config.toml
shared_expert_gate = true
beta1 = 0.95
doc_mask = true
Below are experts of layer 4 (counted from 0) of a mixture-of-experts language model. Rows are named router (the router's row for the expert) and show model dimensions 0-255. Each number is 50 + 15 x the weight over its row's rms, rounded and kept within 0 to 99.
Before each expert's rows: a language model's description of what the expert responds to. This comes from a sample of Wikipedia text that the model never trained on.

# expert 54
Description: US places and states
router:59 38 61 37 50 34 54 76 44 61 57 32 57 73 09 61 37 55 89 57 59 43 50 28 54 72 47 25 38 60 55 39 42 54 92 39 28 60 41 41 67 49 47 36 46 64 66 60 25 60 67 38 61 67 45 28 31 46 44 55 13 25 37 55 33 48 77 17 63 62 30 56 34 34 91 40 74 67 44 41 59 38 35 41 33 37 41 74 37 21 59 71 51 72 39 44 35 64 39 50 44 72 71 50 42 45 47 41 37 56 62 44 75 73 53 60 41 25 55 44 30 54 44 53 36 49 33 54 53 42 38 58 51 60 25 48 43 34 46 70 43 37 50 52 25 24 65 33 67 44 39 46 66 63 52 47 78 31 60 40 62 40 48 54 34 40 65 54 48 22 55 51 43 43 38 67 31 63 66 48 44 86 37 53 65 31 66 46 57 63 48 61 28 57 48 70 22 61 59 68 72 31 36 44 34 25 36 47 47 52 56 24 66 44 59 56 25 45 66 28 46 77 74 34 42 73 48 56 39 59 72 68 54 33 49 34 47 37 77 51 38 69 48 39 43 66 58 36 41 34 54 58 57 29 66 48

# expert 33
Description: Of in institution names
router:59 60 64 69 39 41 62 53 38 60 38 24 43 42 67 63 43 35 63 70 67 67 28 53 46 59 31 47 64 33 27 57 35 43 44 71 38 47 32 47 52 65 60 27 46 56 49 63 58 78 65 65 54 44 43 21 58 23 49 60 68 34 60 60 41 72 69 52 50 63 24 41 40 22 51 36 48 60 51 38 63 36 23 61 55 72 54 60 49 62 42 39 63 48 28 41 43 72 69 50 38 63 53 66 56 52 59 62 70 64 18 39 31 39 36 51 28 80 65 52 74 40 46 30 59 28 59 35 46 20 56 68 75 32 17 62 50 36 78 54 34 47 48 39 38 49 46 36 60 32 39 33 90 59 75 52 36 55 66 75 48 47 36 53 56 41 38 19 28 34 64 56 69 33 61 49 53 65 52 32 61 81 33 57 52 54 27 76 61 71 65 66 67 63 56 64 41 73 47 81 77 26 55 49 63 36 49 45 45 50 39 55 63 20 37 51 69 32 59 75 57 55 66 32 82 53 76 36 24 76 56 57 38 27 48 37 37 53 63 51 48 31 25 42 55 59 33 55 51 45 74 55 47 46 34 59

# expert 16
Description: Table cell separators
router:78 80 46 82 42 28 54 36 64 70 39 48 66 66 56 39 21 58 40 68 48 70 69 23 45 19 50 45 60 63 25 57 42 30 46 46 51 47 59 67 69 67 45 43 68 66 43 86 43 44 63 44 27 41 67 65 34 53 73 58 26 71 75 45 58 62 55 63 11 44 40 50 62 23 65 72 32 69 81 32 59 45 49 52 68 72 50 61 33 45 64 39 55 65 76 59 73 36 67 31 29 43 59 27 58 30 72 55 71 55 35 44 45 40 42 48 63 70 44 69 54 23 66 51 59 54 73 49 47 51 48 42 64 45 68 74 64 45 51 61 69 69 45 47 60 63 55 70 21 39 36 57 34 21 65 36 75 58 59 53 60 09 70 27 59 40 73 34 54 50 84 60 50 43 76 43 45 47 60 36 69 54 35 69 39 43 74 38 67 61 73 50 70 51 49 64 52 61 53 46 31 41 40 52 33 48 32 56 35 31 58 67 56 32 59 54 55 52 53 51 47 64 38 76 64 50 48 69 60 71 42 56 67 41 66 61 41 53 68 60 74 39 50 32 38 64 42 50 38 50 31 51 35 22 52 61

# expert 13
Description: Name and word middles
router:48 60 60 56 55 34 66 46 64 51 59 32 48 79 60 63 44 50 44 62 27 41 32 23 34 45 33 69 37 23 54 61 30 69 32 66 61 35 46 29 68 41 30 31 63 38 72 36 39 65 60 39 55 34 54 57 68 51 47 36 59 41 45 65 18 46 55 38 29 11 47 15 45 79 40 42 47 58 49 20 23 39 60 49 75 24 49 54 36 55 43 58 66 48 55 65 54 66 32 34 32 40 39 68 77 49 59 60 42 24 30 72 42 45 39 47 52 62 78 52 73 51 56 43 27 68 50 57 52 38 80 50 51 31 72 70 40 47 33 25 68 59 59 32 42 51 84 53 65 77 62 63 36 48 64 50 71 70 82 23 44 66 42 64 72 69 62 66 42 53 35 52 64 67 74 40 39 48 36 50 56 54 44 42 56 58 61 58 51 35 55 43 53 29 39 45 27 51 22 62 80 65 48 52 44 56 56 69 54 45 64 60 60 76 52 57 77 82 42 56 43 39 47 53 50 48 43 24 38 40 55 75 28 72 65 70 49 58 67 43 67 58 61 55 26 52 29 79 48 63 78 52 71 26 40 51

# expert 36
Description: Personal names
router:54 69 31 64 61 68 71 70 43 22 66 63 63 40 56 93 73 39 26 48 49 56 58 53 42 74 65 35 37 41 30 60 40 71 56 70 56 58 65 32 50 44 37 53 43 50 68 82 32 42 69 53 31 31 35 23 46 48 35 22 35 38 44 78 75 67 53 53 51 44 37 73 50 58 57 46 58 16 67 47 58 50 23 60 49 50 55 36 42 48 41 60 51 70 78 58 22 39 43 23 56 74 54 68 59 16 38 80 58 75 48 41 43 56 39 66 61 56 36 64 58 56 34 43 36 54 42 62 51 56 77 58 51 63 30 55 38 37 61 81 53 34 36 35 53 82 65 62 59 39 38 38 48 41 85 57 44 57 55 42 50 32 50 59 60 63 65 44 51 66 37 33 38 42 27 40 46 44 56 52 66 63 29 61 74 24 50 68 35 51 36 64 05 47 58 62 44 41 50 27 39 37 47 60 49 31 24 30 49 29 59 48 80 39 53 56 53 04 35 58 51 77 40 53 47 54 61 72 47 47 31 58 44 46 49 25 36 56 37 35 39 51 77 55 49 59 50 40 38 63 63 25 44 39 34 36

# expert 56
Description: Letter a and pipes
router:73 62 34 63 36 78 44 52 35 34 55 60 88 20 34 40 75 84 57 51 48 53 54 34 38 57 31 66 48 35 64 51 43 54 30 48 71 69 71 51 49 58 41 39 68 42 61 59 62 73 17 47 47 36 46 70 52 61 36 61 68 78 51 42 55 63 60 59 79 56 45 66 35 20 30 42 73 49 75 46 42 71 36 48 32 72 50 36 42 39 50 51 47 69 44 45 57 23 39 59 52 30 69 38 61 49 62 64 37 56 47 26 18 65 58 56 45 63 71 45 58 63 60 32 37 67 28 26 57 56 66 75 40 54 48 60 58 63 44 33 61 28 62 60 65 43 30 54 41 39 37 62 21 63 58 67 67 72 41 51 56 32 37 74 42 26 46 27 45 51 53 69 68 45 78 49 36 47 54 81 59 54 66 41 55 52 78 68 39 38 63 56 24 56 48 74 57 56 66 57 39 57 19 74 67 20 58 85 27 38 39 36 57 59 33 49 31 53 71 45 69 33 62 66 44 46 51 43 29 54 62 28 49 51 53 67 59 46 34 49 60 79 25 68 33 53 47 58 46 32 54 37 75 65 74 37

# expert 24
Description: Surname pieces in tables
router:30 51 43 59 15 61 67 83 33 33 49 39 30 40 44 58 46 43 69 64 55 79 69 47 24 65 44 39 59 47 58 57 31 55 38 76 29 70 51 62 57 69 31 46 60 22 46 27 17 54 51 58 40 32 36 59 41 30 47 67 41 12 39 68 40 58 45 56 75 37 34 40 57 45 41 28 61 76 32 58 32 56 42 38 48 54 38 20 41 63 49 31 69 70 25 34 48 76 43 47 32 43 56 72 50 38 46 48 38 22 25 71 46 70 30 61 42 61 70 60 74 67 31 36 25 77 25 60 56 53 39 50 43 57 45 61 27 47 53 47 39 68 67 35 29 11 53 40 61 53 53 60 47 53 58 35 57 61 59 36 64 48 66 32 18 57 59 40 63 41 43 63 47 55 51 80 42 22 73 60 48 56 42 71 59 59 67 27 56 47 45 47 38 47 85 64 75 40 54 28 49 29 66 63 41 36 50 46 67 27 48 70 58 82 33 50 56 53 50 26 46 60 62 39 51 53 52 43 32 55 74 62 63 58 72 59 46 65 48 20 52 72 42 47 43 55 57 49 56 67 73 52 73 64 26 57

# expert 25
Description: Election and sports tables
router:42 30 54 52 26 62 65 53 33 77 28 30 64 76 50 63 56 32 61 31 53 75 47 27 32 48 32 43 41 46 46 69 53 61 47 84 24 54 57 48 54 76 38 12 56 23 65 26 41 73 68 61 61 47 33 79 56 34 49 47 46 37 34 55 25 67 55 58 51 61 35 48 27 39 35 26 59 55 52 17 56 63 56 29 59 47 24 25 51 53 41 29 45 38 40 59 40 37 34 67 60 37 59 62 61 54 43 51 38 61 27 58 64 64 61 46 31 68 76 40 74 66 72 40 49 60 72 54 63 31 35 50 37 45 24 65 22 51 50 55 19 64 53 65 45 35 46 23 65 62 47 26 89 66 20 35 41 43 33 45 32 28 58 77 49 39 40 55 55 43 57 64 62 58 61 42 44 38 42 64 62 75 41 60 63 76 62 63 56 62 56 40 42 55 43 34 49 58 30 55 51 32 66 68 44 67 62 55 45 55 56 30 50 59 48 57 60 39 73 67 40 43 59 37 72 47 51 42 37 76 70 70 59 65 58 41 75 55 56 37 61 46 53 31 61 63 35 77 68 73 30 30 80 51 66 74

# expert 22
Description: Plural s, table pipes
router:70 63 24 63 64 34 56 43 43 61 34 36 57 38 39 42 25 58 46 63 33 75 41 51 44 46 63 30 31 31 28 45 16 59 59 72 52 30 89 74 51 68 65 71 51 72 52 62 36 43 59 63 40 32 45 48 56 40 54 41 49 60 33 66 53 74 63 81 46 62 57 45 50 49 71 55 59 70 71 26 81 64 34 65 59 69 73 66 44 47 49 59 42 60 16 54 55 38 68 48 53 57 75 09 41 38 57 88 43 55 69 69 67 25 69 46 65 61 55 77 37 34 44 47 78 75 62 57 39 40 31 33 39 37 52 48 58 42 83 63 54 42 40 48 42 22 74 53 58 44 41 43 55 42 78 63 70 74 68 52 61 50 46 48 46 40 35 64 35 50 62 51 55 51 68 32 36 43 61 47 61 64 16 39 50 42 41 39 40 78 44 42 54 63 67 70 31 41 69 13 35 49 69 54 47 47 19 57 55 43 50 50 44 54 63 50 59 32 61 70 77 40 56 40 90 69 48 47 28 29 59 40 56 37 30 46 46 51 36 37 47 71 70 63 63 44 61 52 65 29 45 60 40 49 38 33

# expert 3
Description: Sentence and row ends
router:57 68 75 50 64 37 27 64 64 31 47 43 51 62 35 48 74 48 47 36 46 55 25 32 21 49 62 66 48 78 78 57 49 27 37 45 65 64 35 63 55 62 24 70 51 49 36 49 31 65 28 72 34 49 44 42 69 59 51 51 36 45 41 43 71 24 54 49 52 56 64 39 69 40 25 77 26 68 45 63 56 81 25 55 74 91 38 49 32 38 32 34 71 54 76 47 64 48 59 49 62 47 45 28 57 42 35 33 55 61 49 54 64 73 61 47 21 42 72 58 40 37 79 48 56 75 35 49 44 62 30 42 68 54 56 55 59 31 44 42 64 59 75 54 34 70 51 49 50 39 40 39 41 48 53 44 65 63 46 19 29 32 44 44 48 52 88 41 47 63 52 53 86 51 54 66 50 38 58 27 23 51 41 55 37 49 74 46 57 54 67 61 81 76 61 63 37 32 21 56 45 55 66 49 26 54 60 26 28 36 24 61 65 52 54 54 21 53 55 70 68 24 57 37 40 40 37 72 62 34 23 58 73 36 45 64 70 47 62 74 40 67 64 68 63 62 49 57 56 64 62 45 36 73 57 39

# expert 39
Description: Event verbs and particles
router:56 79 44 61 60 40 68 34 44 53 53 48 46 44 65 76 40 39 50 61 34 29 45 79 55 80 38 58 52 56 45 48 54 28 39 42 47 43 17 74 70 52 08 50 56 60 75 47 46 39 59 51 41 47 52 59 66 32 79 37 56 38 49 77 72 27 30 56 48 55 60 54 47 38 49 39 62 41 45 57 61 31 66 63 48 33 47 50 74 24 62 32 48 29 30 69 28 69 45 58 59 81 67 56 38 77 51 45 52 71 26 50 36 44 48 52 54 39 43 58 31 65 34 62 50 56 36 70 50 62 64 72 49 70 65 38 80 56 31 54 66 68 46 60 56 36 43 67 40 77 47 24 70 46 35 35 54 19 43 44 40 56 16 51 44 50 37 69 64 40 37 53 30 42 66 47 60 72 47 65 20 39 44 72 12 31 40 23 40 23 64 45 51 23 50 57 35 47 52 61 29 76 40 39 47 29 10 81 49 58 42 68 12 70 59 56 44 70 69 40 36 51 32 59 52 59 70 65 53 55 55 68 48 26 44 48 49 42 68 31 37 66 73 38 49 58 44 64 65 33 63 40 52 52 37 51

# expert 49
Description: Name endings after initials
router:30 75 29 59 53 72 42 53 21 61 68 38 56 59 49 52 57 46 32 71 49 54 54 44 42 75 27 26 77 28 61 55 21 58 39 50 48 59 57 48 51 74 20 46 59 42 73 29 34 66 73 45 73 49 29 47 46 47 53 42 60 48 37 47 51 99 52 51 63 45 48 27 72 65 54 46 61 60 10 46 17 65 59 34 35 58 50 43 34 65 50 32 74 43 49 62 53 64 56 38 56 31 64 65 35 56 60 44 39 40 40 72 93 66 49 37 69 55 83 65 52 52 34 51 27 38 26 45 52 35 54 67 63 50 23 63 35 31 50 55 49 54 56 31 32 29 59 63 68 50 56 58 37 39 61 34 67 71 56 58 56 51 26 54 46 45 64 72 61 47 48 30 49 61 38 80 44 47 52 59 61 41 25 62 75 40 53 31 13 52 38 70 38 49 71 53 65 27 39 37 58 35 44 44 41 43 23 45 72 45 41 59 43 81 41 61 78 57 31 33 48 73 49 27 32 38 55 58 59 48 75 60 30 60 44 43 43 51 63 23 62 71 52 35 45 52 42 41 27 67 67 52 74 52 26 39

# expert 34
Description: Line breaks
router:52 53 33 51 43 45 36 66 47 74 79 32 51 63 32 29 65 46 47 52 66 73 38 65 52 32 51 49 34 56 58 35 65 62 34 40 36 15 40 43 45 32 24 73 20 39 60 53 35 69 64 35 32 41 36 24 74 69 62 33 29 77 41 63 58 75 52 74 65 57 70 24 58 38 51 57 45 52 24 51 53 61 19 46 63 64 30 28 34 37 72 57 74 58 71 69 67 41 59 60 54 33 38 22 71 23 39 30 37 68 62 30 56 57 61 60 26 39 55 65 54 56 68 66 70 69 42 33 52 46 42 36 31 35 25 14 72 65 35 77 64 29 49 55 37 58 52 41 49 41 36 51 35 75 31 67 60 37 46 38 46 74 29 38 29 40 54 66 53 54 64 63 60 61 49 70 32 29 65 40 59 40 31 30 34 45 35 58 75 59 54 72 32 58 68 45 36 46 41 52 58 49 26 61 43 71 50 47 45 56 50 67 62 30 70 62 71 68 32 31 56 43 65 51 34 26 44 41 23 25 25 58 70 32 46 55 59 44 29 56 46 49 47 45 53 72 34 52 64 69 51 36 57 52 66 44

# expert 17
Description: Plural and noun suffixes
router:51 67 39 42 62 39 55 27 50 54 49 40 68 62 68 37 40 50 51 72 61 53 47 62 64 27 65 35 44 85 38 33 69 59 50 28 60 66 50 59 42 67 65 46 46 64 73 48 61 17 73 49 49 71 49 44 73 32 52 33 28 36 65 62 51 10 66 42 59 65 56 41 31 36 59 52 31 58 66 46 39 44 60 68 64 18 71 40 56 27 11 46 31 47 20 63 44 57 60 77 48 58 61 71 22 58 43 37 42 54 55 32 55 51 32 47 78 63 46 42 59 58 37 38 35 38 54 47 31 79 39 35 45 42 41 36 52 40 70 30 56 99 46 83 56 42 60 58 62 41 51 57 55 51 33 36 24 36 58 63 66 56 51 25 59 51 22 72 64 46 74 53 37 43 32 58 54 58 30 32 10 47 60 47 42 58 49 31 67 15 57 44 66 43 58 60 36 59 45 39 43 65 47 57 57 24 61 56 42 43 60 08 48 53 40 56 85 48 43 56 74 27 46 53 79 42 41 37 60 35 54 60 24 54 39 52 64 67 67 39 44 52 68 52 50 43 81 61 39 44 51 68 61 47 46 33

# expert 21
Description: List and table markup
router:46 14 37 36 54 45 44 59 53 52 75 61 52 56 31 22 47 48 63 63 59 75 43 37 63 22 64 41 59 40 62 31 33 58 34 42 46 39 60 50 20 41 77 67 38 48 24 53 43 74 34 53 52 50 45 69 57 38 35 55 41 54 55 32 57 84 62 60 65 69 54 50 60 44 41 37 53 30 53 56 59 55 38 55 31 77 51 70 31 27 67 55 62 72 46 39 66 39 44 72 73 32 44 15 66 18 48 71 24 54 81 54 87 56 58 56 49 18 53 63 52 53 39 79 44 54 40 54 36 68 31 53 29 36 33 33 43 49 48 96 54 51 67 53 29 57 48 45 63 57 43 45 53 57 17 82 44 64 36 47 51 63 63 81 57 70 71 38 18 62 52 45 28 58 56 47 57 42 60 38 46 46 72 36 28 55 28 68 75 48 63 44 43 72 64 35 32 63 27 77 59 54 40 42 58 77 68 54 57 62 57 68 38 51 68 57 68 63 40 27 62 47 46 49 42 49 54 93 41 57 46 44 73 61 46 41 64 48 62 30 43 51 54 54 24 63 26 66 55 40 41 52 63 68 50 49

# expert 41
Description: Articles and -ed endings
router:48 28 54 68 46 57 59 30 48 45 36 38 50 31 53 47 33 38 36 59 64 58 47 79 36 79 29 59 56 59 48 70 27 46 49 35 37 53 56 62 38 36 38 33 57 60 45 37 40 79 44 69 72 62 34 62 54 36 46 49 25 46 26 62 60 70 46 28 62 59 36 42 28 46 40 26 48 52 52 70 63 55 24 37 47 73 21 61 35 80 66 31 64 71 36 66 38 30 59 24 46 52 28 64 68 42 32 62 38 36 18 37 36 46 52 36 33 56 71 77 44 40 54 36 76 73 51 62 29 54 51 52 54 39 57 51 48 47 42 52 44 55 31 37 30 30 35 26 60 49 41 30 75 37 49 46 60 42 57 47 33 73 54 77 37 18 60 34 34 45 38 51 74 29 64 39 36 26 42 52 41 60 60 42 49 76 30 26 48 50 73 61 53 69 33 71 68 53 45 52 39 50 34 53 35 35 23 46 56 76 66 48 40 51 63 59 40 51 52 64 52 39 75 49 61 57 57 77 50 69 72 33 65 37 56 66 15 82 41 50 59 59 65 86 25 31 54 42 69 23 57 62 36 28 18 54

# expert 57
Description: Adjectives and adjective endings
router:51 48 53 49 44 50 43 53 59 41 38 71 36 12 55 39 71 42 28 29 43 08 38 32 61 61 24 44 41 61 60 46 64 42 49 77 26 59 24 44 55 39 76 63 76 49 46 42 46 37 45 63 36 48 49 54 25 75 55 40 55 36 56 72 47 34 40 46 78 71 49 58 52 52 59 55 87 53 48 69 69 48 58 52 37 26 58 67 69 44 41 79 22 29 23 57 40 56 41 62 55 57 72 54 18 81 56 52 56 56 70 40 20 52 48 76 43 64 18 60 50 40 40 32 50 59 37 56 58 59 36 69 54 61 46 38 48 57 47 66 48 41 32 31 36 39 51 57 42 63 75 67 62 45 59 65 26 16 64 51 16 24 70 73 39 44 66 47 42 43 47 43 65 63 56 13 62 39 42 52 57 32 68 35 40 36 68 38 51 16 30 74 45 50 38 52 42 52 67 52 62 69 62 76 66 49 48 41 35 52 68 56 33 58 47 60 29 28 60 69 41 62 36 53 69 54 51 45 43 63 29 64 69 21 41 39 44 53 78 68 46 54 46 36 75 29 65 54 33 23 55 47 38 60 44 36

# expert 7
Description: Capitalized name starts
router:36 58 55 34 56 54 51 77 59 24 49 51 26 30 39 45 36 57 43 32 57 55 53 66 49 62 48 44 73 69 25 36 51 46 26 40 47 43 86 48 51 50 57 24 71 26 39 82 83 55 55 61 31 53 44 39 30 40 42 56 62 54 46 44 42 42 29 57 28 34 36 65 61 49 46 75 45 17 66 46 28 39 60 34 72 64 54 33 62 49 45 61 50 67 62 45 74 35 67 54 37 18 41 60 59 54 32 34 40 12 28 65 42 61 24 40 58 55 37 32 46 57 51 50 41 44 55 47 35 90 79 48 37 57 66 64 40 31 44 34 58 66 47 35 58 78 66 68 52 36 41 46 13 79 43 94 64 49 60 56 39 47 65 37 67 81 51 36 30 37 36 51 60 45 44 71 58 37 49 28 50 36 49 28 65 51 77 55 76 36 60 48 66 51 42 50 66 48 41 38 73 31 35 66 55 29 79 50 45 54 42 34 72 39 51 48 42 74 45 60 65 43 83 53 34 52 55 56 57 56 44 45 48 76 49 55 50 61 36 53 31 37 38 48 41 23 27 30 65 49 30 40 27 33 32 69

# expert 14
Description: Mid-word syllable fragments
router:48 63 68 47 44 57 62 55 41 37 43 65 54 41 28 50 57 42 46 41 31 42 52 43 37 56 37 47 73 52 48 52 60 63 47 49 59 45 65 53 68 55 66 39 53 32 58 68 89 52 64 66 29 30 38 49 41 48 33 46 71 59 28 57 69 46 47 69 44 28 45 58 33 71 38 67 59 22 68 64 50 62 73 51 65 55 42 47 46 37 52 52 53 40 49 46 73 37 40 49 46 27 34 68 86 64 66 50 66 22 39 53 29 75 23 65 41 59 47 38 24 53 64 37 31 49 33 53 48 50 71 64 26 61 66 55 39 34 50 35 66 60 45 61 53 84 78 54 50 54 46 92 15 50 55 65 70 25 68 43 34 36 65 54 34 65 49 56 62 64 27 33 38 62 64 54 63 54 54 43 72 61 45 27 53 53 81 83 14 52 47 30 48 30 62 32 72 33 28 29 53 28 37 53 63 40 73 62 53 25 51 59 73 68 45 57 25 45 16 51 41 62 46 58 69 47 36 67 42 42 42 59 38 84 34 62 28 46 21 44 39 51 53 57 61 63 33 58 58 57 10 45 49 26 41 68

# expert 6
Description: Mid-word lowercase fragments
router:50 43 37 35 31 65 50 52 56 66 48 66 07 42 49 52 74 56 57 62 62 15 56 56 47 53 19 31 38 65 66 49 69 60 61 62 43 67 56 57 55 56 46 80 69 45 63 30 28 19 41 48 42 40 47 61 41 34 41 51 36 43 58 74 34 41 50 68 56 59 73 80 76 41 64 46 55 75 57 75 76 68 59 65 45 44 30 11 61 50 48 56 40 27 28 59 41 70 72 64 37 63 47 42 53 57 80 46 46 46 50 70 35 51 39 51 64 53 45 38 60 43 68 40 24 58 50 46 64 60 12 75 38 42 50 55 56 25 17 40 34 48 60 30 31 54 54 50 59 68 53 52 45 56 40 47 59 32 52 32 38 24 58 68 62 37 44 51 70 30 37 58 57 57 79 29 71 32 62 60 69 37 57 29 77 61 76 59 73 34 56 42 40 47 65 22 54 32 74 22 26 57 50 74 60 60 46 74 25 21 57 81 42 54 43 52 34 20 57 65 35 42 66 71 59 76 54 36 63 55 65 62 47 40 58 60 67 43 41 50 47 30 39 47 61 52 68 54 59 51 30 47 35 60 69 48

# expert 60
Description: Word-start fragments
router:36 70 51 62 71 49 59 39 66 68 63 60 43 70 55 38 41 47 24 76 60 40 78 69 48 45 22 33 57 63 20 52 59 55 41 34 54 59 46 67 64 43 42 46 57 46 45 88 55 21 47 28 86 58 56 54 57 28 56 32 89 75 29 70 52 37 60 56 13 55 25 50 61 43 57 57 45 51 43 43 34 39 62 86 56 21 49 74 50 31 29 70 60 34 39 70 58 71 57 57 63 55 48 36 47 57 47 31 53 40 19 70 30 53 59 35 50 19 68 35 51 59 33 55 31 52 32 62 42 51 36 71 71 38 63 49 54 54 33 39 62 60 63 57 50 53 36 70 73 51 54 35 24 70 30 43 46 57 36 52 41 31 73 60 39 48 60 93 33 23 23 55 46 69 40 77 42 84 65 56 54 29 37 40 68 40 61 49 34 58 49 31 56 38 37 51 28 38 64 29 43 48 54 48 33 54 40 52 54 33 38 52 24 26 50 53 79 48 33 58 51 40 58 62 20 55 34 53 47 52 50 59 53 58 39 47 54 49 78 36 43 33 34 38 58 50 29 70 51 37 32 69 40 47 65 58

# expert 51
Description: Mid-word syllable pieces
router:24 55 63 50 48 49 71 56 61 35 51 69 50 58 57 47 66 53 63 70 52 33 66 70 09 85 37 58 63 51 14 37 61 62 36 35 66 61 71 28 62 66 22 54 38 47 42 56 54 24 57 55 56 25 53 55 51 29 48 68 62 48 49 64 61 37 51 59 35 02 50 48 27 42 23 62 44 55 37 65 56 53 75 68 79 23 49 45 43 29 25 55 66 57 47 49 70 58 68 58 21 62 33 70 44 44 26 47 49 27 38 43 29 71 46 68 61 36 28 44 55 44 42 36 30 52 22 57 51 73 49 53 37 47 70 75 74 53 31 22 64 47 74 48 28 68 47 65 68 27 54 49 10 24 52 40 64 55 77 53 45 47 61 27 38 56 50 75 50 47 38 62 49 25 56 70 33 61 45 63 48 46 48 63 66 49 74 63 36 63 47 62 45 51 59 69 43 23 55 54 36 47 36 44 42 43 35 49 22 27 44 66 47 40 37 49 72 55 44 58 37 38 68 82 48 41 46 49 53 42 34 52 48 66 49 73 29 53 37 45 35 30 23 33 44 31 24 61 48 37 44 50 47 27 36 63

# expert 8
Description: Definite articles after prepositions
router:29 52 28 55 48 39 64 71 53 57 49 43 70 50 56 21 23 64 34 55 35 43 60 18 44 38 80 53 43 49 31 15 60 22 85 41 17 36 42 51 66 25 47 50 48 66 26 38 43 76 30 47 53 66 50 38 59 50 60 68 57 43 41 56 54 64 48 37 69 63 48 45 35 68 35 41 37 58 56 35 71 42 36 26 25 68 70 58 55 67 33 34 46 39 51 48 35 32 55 66 39 56 20 63 63 36 49 84 39 68 58 33 75 65 43 61 35 34 82 49 41 62 34 50 38 19 62 40 37 22 33 42 71 31 62 58 52 33 71 50 45 52 58 47 40 25 50 40 40 42 48 32 73 69 70 57 58 77 31 28 43 68 67 64 17 32 51 41 46 35 61 35 71 45 68 41 67 35 47 53 37 62 45 70 63 42 39 42 56 74 61 38 58 65 11 71 71 72 33 64 51 63 69 32 54 40 63 33 65 39 52 37 23 40 58 61 62 40 74 60 34 67 38 39 65 50 32 46 57 48 61 44 60 66 42 56 44 34 32 44 70 61 29 48 60 52 45 44 54 41 75 73 47 31 55 58

# expert 46
Description: Abstract noun suffixes
router:65 59 57 50 46 55 40 53 44 41 37 36 62 78 41 36 71 37 57 39 74 30 41 41 53 59 55 53 45 46 60 45 59 68 91 38 73 55 45 42 59 54 82 23 45 81 45 44 67 19 58 36 43 69 41 24 59 56 54 36 30 38 62 01 47 11 64 60 63 73 66 65 32 38 71 67 47 65 49 49 56 32 44 65 59 47 55 58 57 46 49 74 34 71 28 52 51 36 55 57 74 67 58 59 13 44 52 31 44 44 73 18 61 57 43 52 82 49 28 72 43 37 50 53 60 44 54 33 37 62 27 65 47 39 51 40 56 39 49 26 55 77 52 43 45 39 43 56 40 25 53 53 81 51 46 25 24 35 48 79 51 25 68 25 52 33 40 49 72 36 60 53 44 73 19 46 65 40 60 37 19 42 68 54 42 57 46 62 81 29 45 73 56 43 53 75 35 48 43 58 43 48 56 61 38 65 55 61 34 55 51 15 30 37 31 55 36 52 49 76 42 54 55 59 40 47 46 46 73 48 54 66 19 29 39 25 56 61 71 49 37 51 38 37 44 51 71 50 35 55 53 66 30 55 52 54

# expert 59
Description: Family, church and royal nouns
router:57 78 48 51 59 80 67 53 52 59 57 42 55 60 68 59 51 20 20 51 50 65 31 46 48 31 54 29 53 62 41 68 64 54 47 37 64 59 80 31 65 44 75 45 29 43 59 68 84 14 70 59 58 46 37 23 48 40 42 54 48 58 45 35 19 38 74 68 60 73 38 54 52 28 46 52 36 46 58 53 37 33 63 68 65 16 48 55 40 68 19 53 62 59 47 59 45 56 47 65 41 51 50 59 41 39 33 50 48 25 30 50 44 54 31 43 63 60 44 29 60 71 45 48 39 23 45 51 38 74 55 59 57 42 59 68 38 19 47 38 44 88 72 69 48 72 77 71 37 52 58 39 11 43 43 53 56 23 62 56 55 63 71 52 63 63 46 45 66 42 53 27 56 46 18 72 45 53 53 54 27 39 37 41 66 51 72 51 52 31 47 51 62 40 46 47 55 44 42 31 59 48 56 71 76 42 68 56 79 48 46 29 31 59 51 53 81 59 29 35 34 48 57 64 65 52 58 43 46 23 36 75 22 67 57 39 51 92 71 39 24 33 54 66 54 32 70 62 48 50 26 55 38 41 29 48

# expert 37
Description: Military and war terms
router:31 64 62 72 53 28 64 48 30 57 57 46 29 41 51 65 75 51 50 56 49 52 84 31 88 59 55 56 12 61 20 68 67 66 63 66 69 54 52 33 63 52 46 65 46 52 35 45 44 37 57 25 53 78 44 52 51 33 58 39 62 44 56 77 83 24 49 58 42 69 60 53 58 34 61 41 27 47 49 61 43 55 51 62 65 32 48 46 55 30 52 64 39 37 17 54 39 77 69 66 45 78 55 74 22 68 30 37 76 55 24 74 31 60 70 38 80 52 44 52 62 55 32 51 41 34 67 59 53 46 26 64 77 42 44 56 60 62 31 26 68 54 82 58 57 24 28 60 58 38 42 51 43 65 35 42 65 51 39 61 48 30 63 49 26 51 42 42 39 41 39 40 38 51 50 44 32 47 60 59 63 31 45 46 57 63 27 55 61 15 39 52 42 44 30 22 49 59 61 34 38 78 41 62 18 63 41 55 81 68 64 69 56 37 60 54 54 59 37 58 38 20 47 64 29 26 75 59 68 84 48 43 29 23 64 42 69 39 68 51 45 44 68 52 60 41 54 57 44 42 58 49 41 57 64 42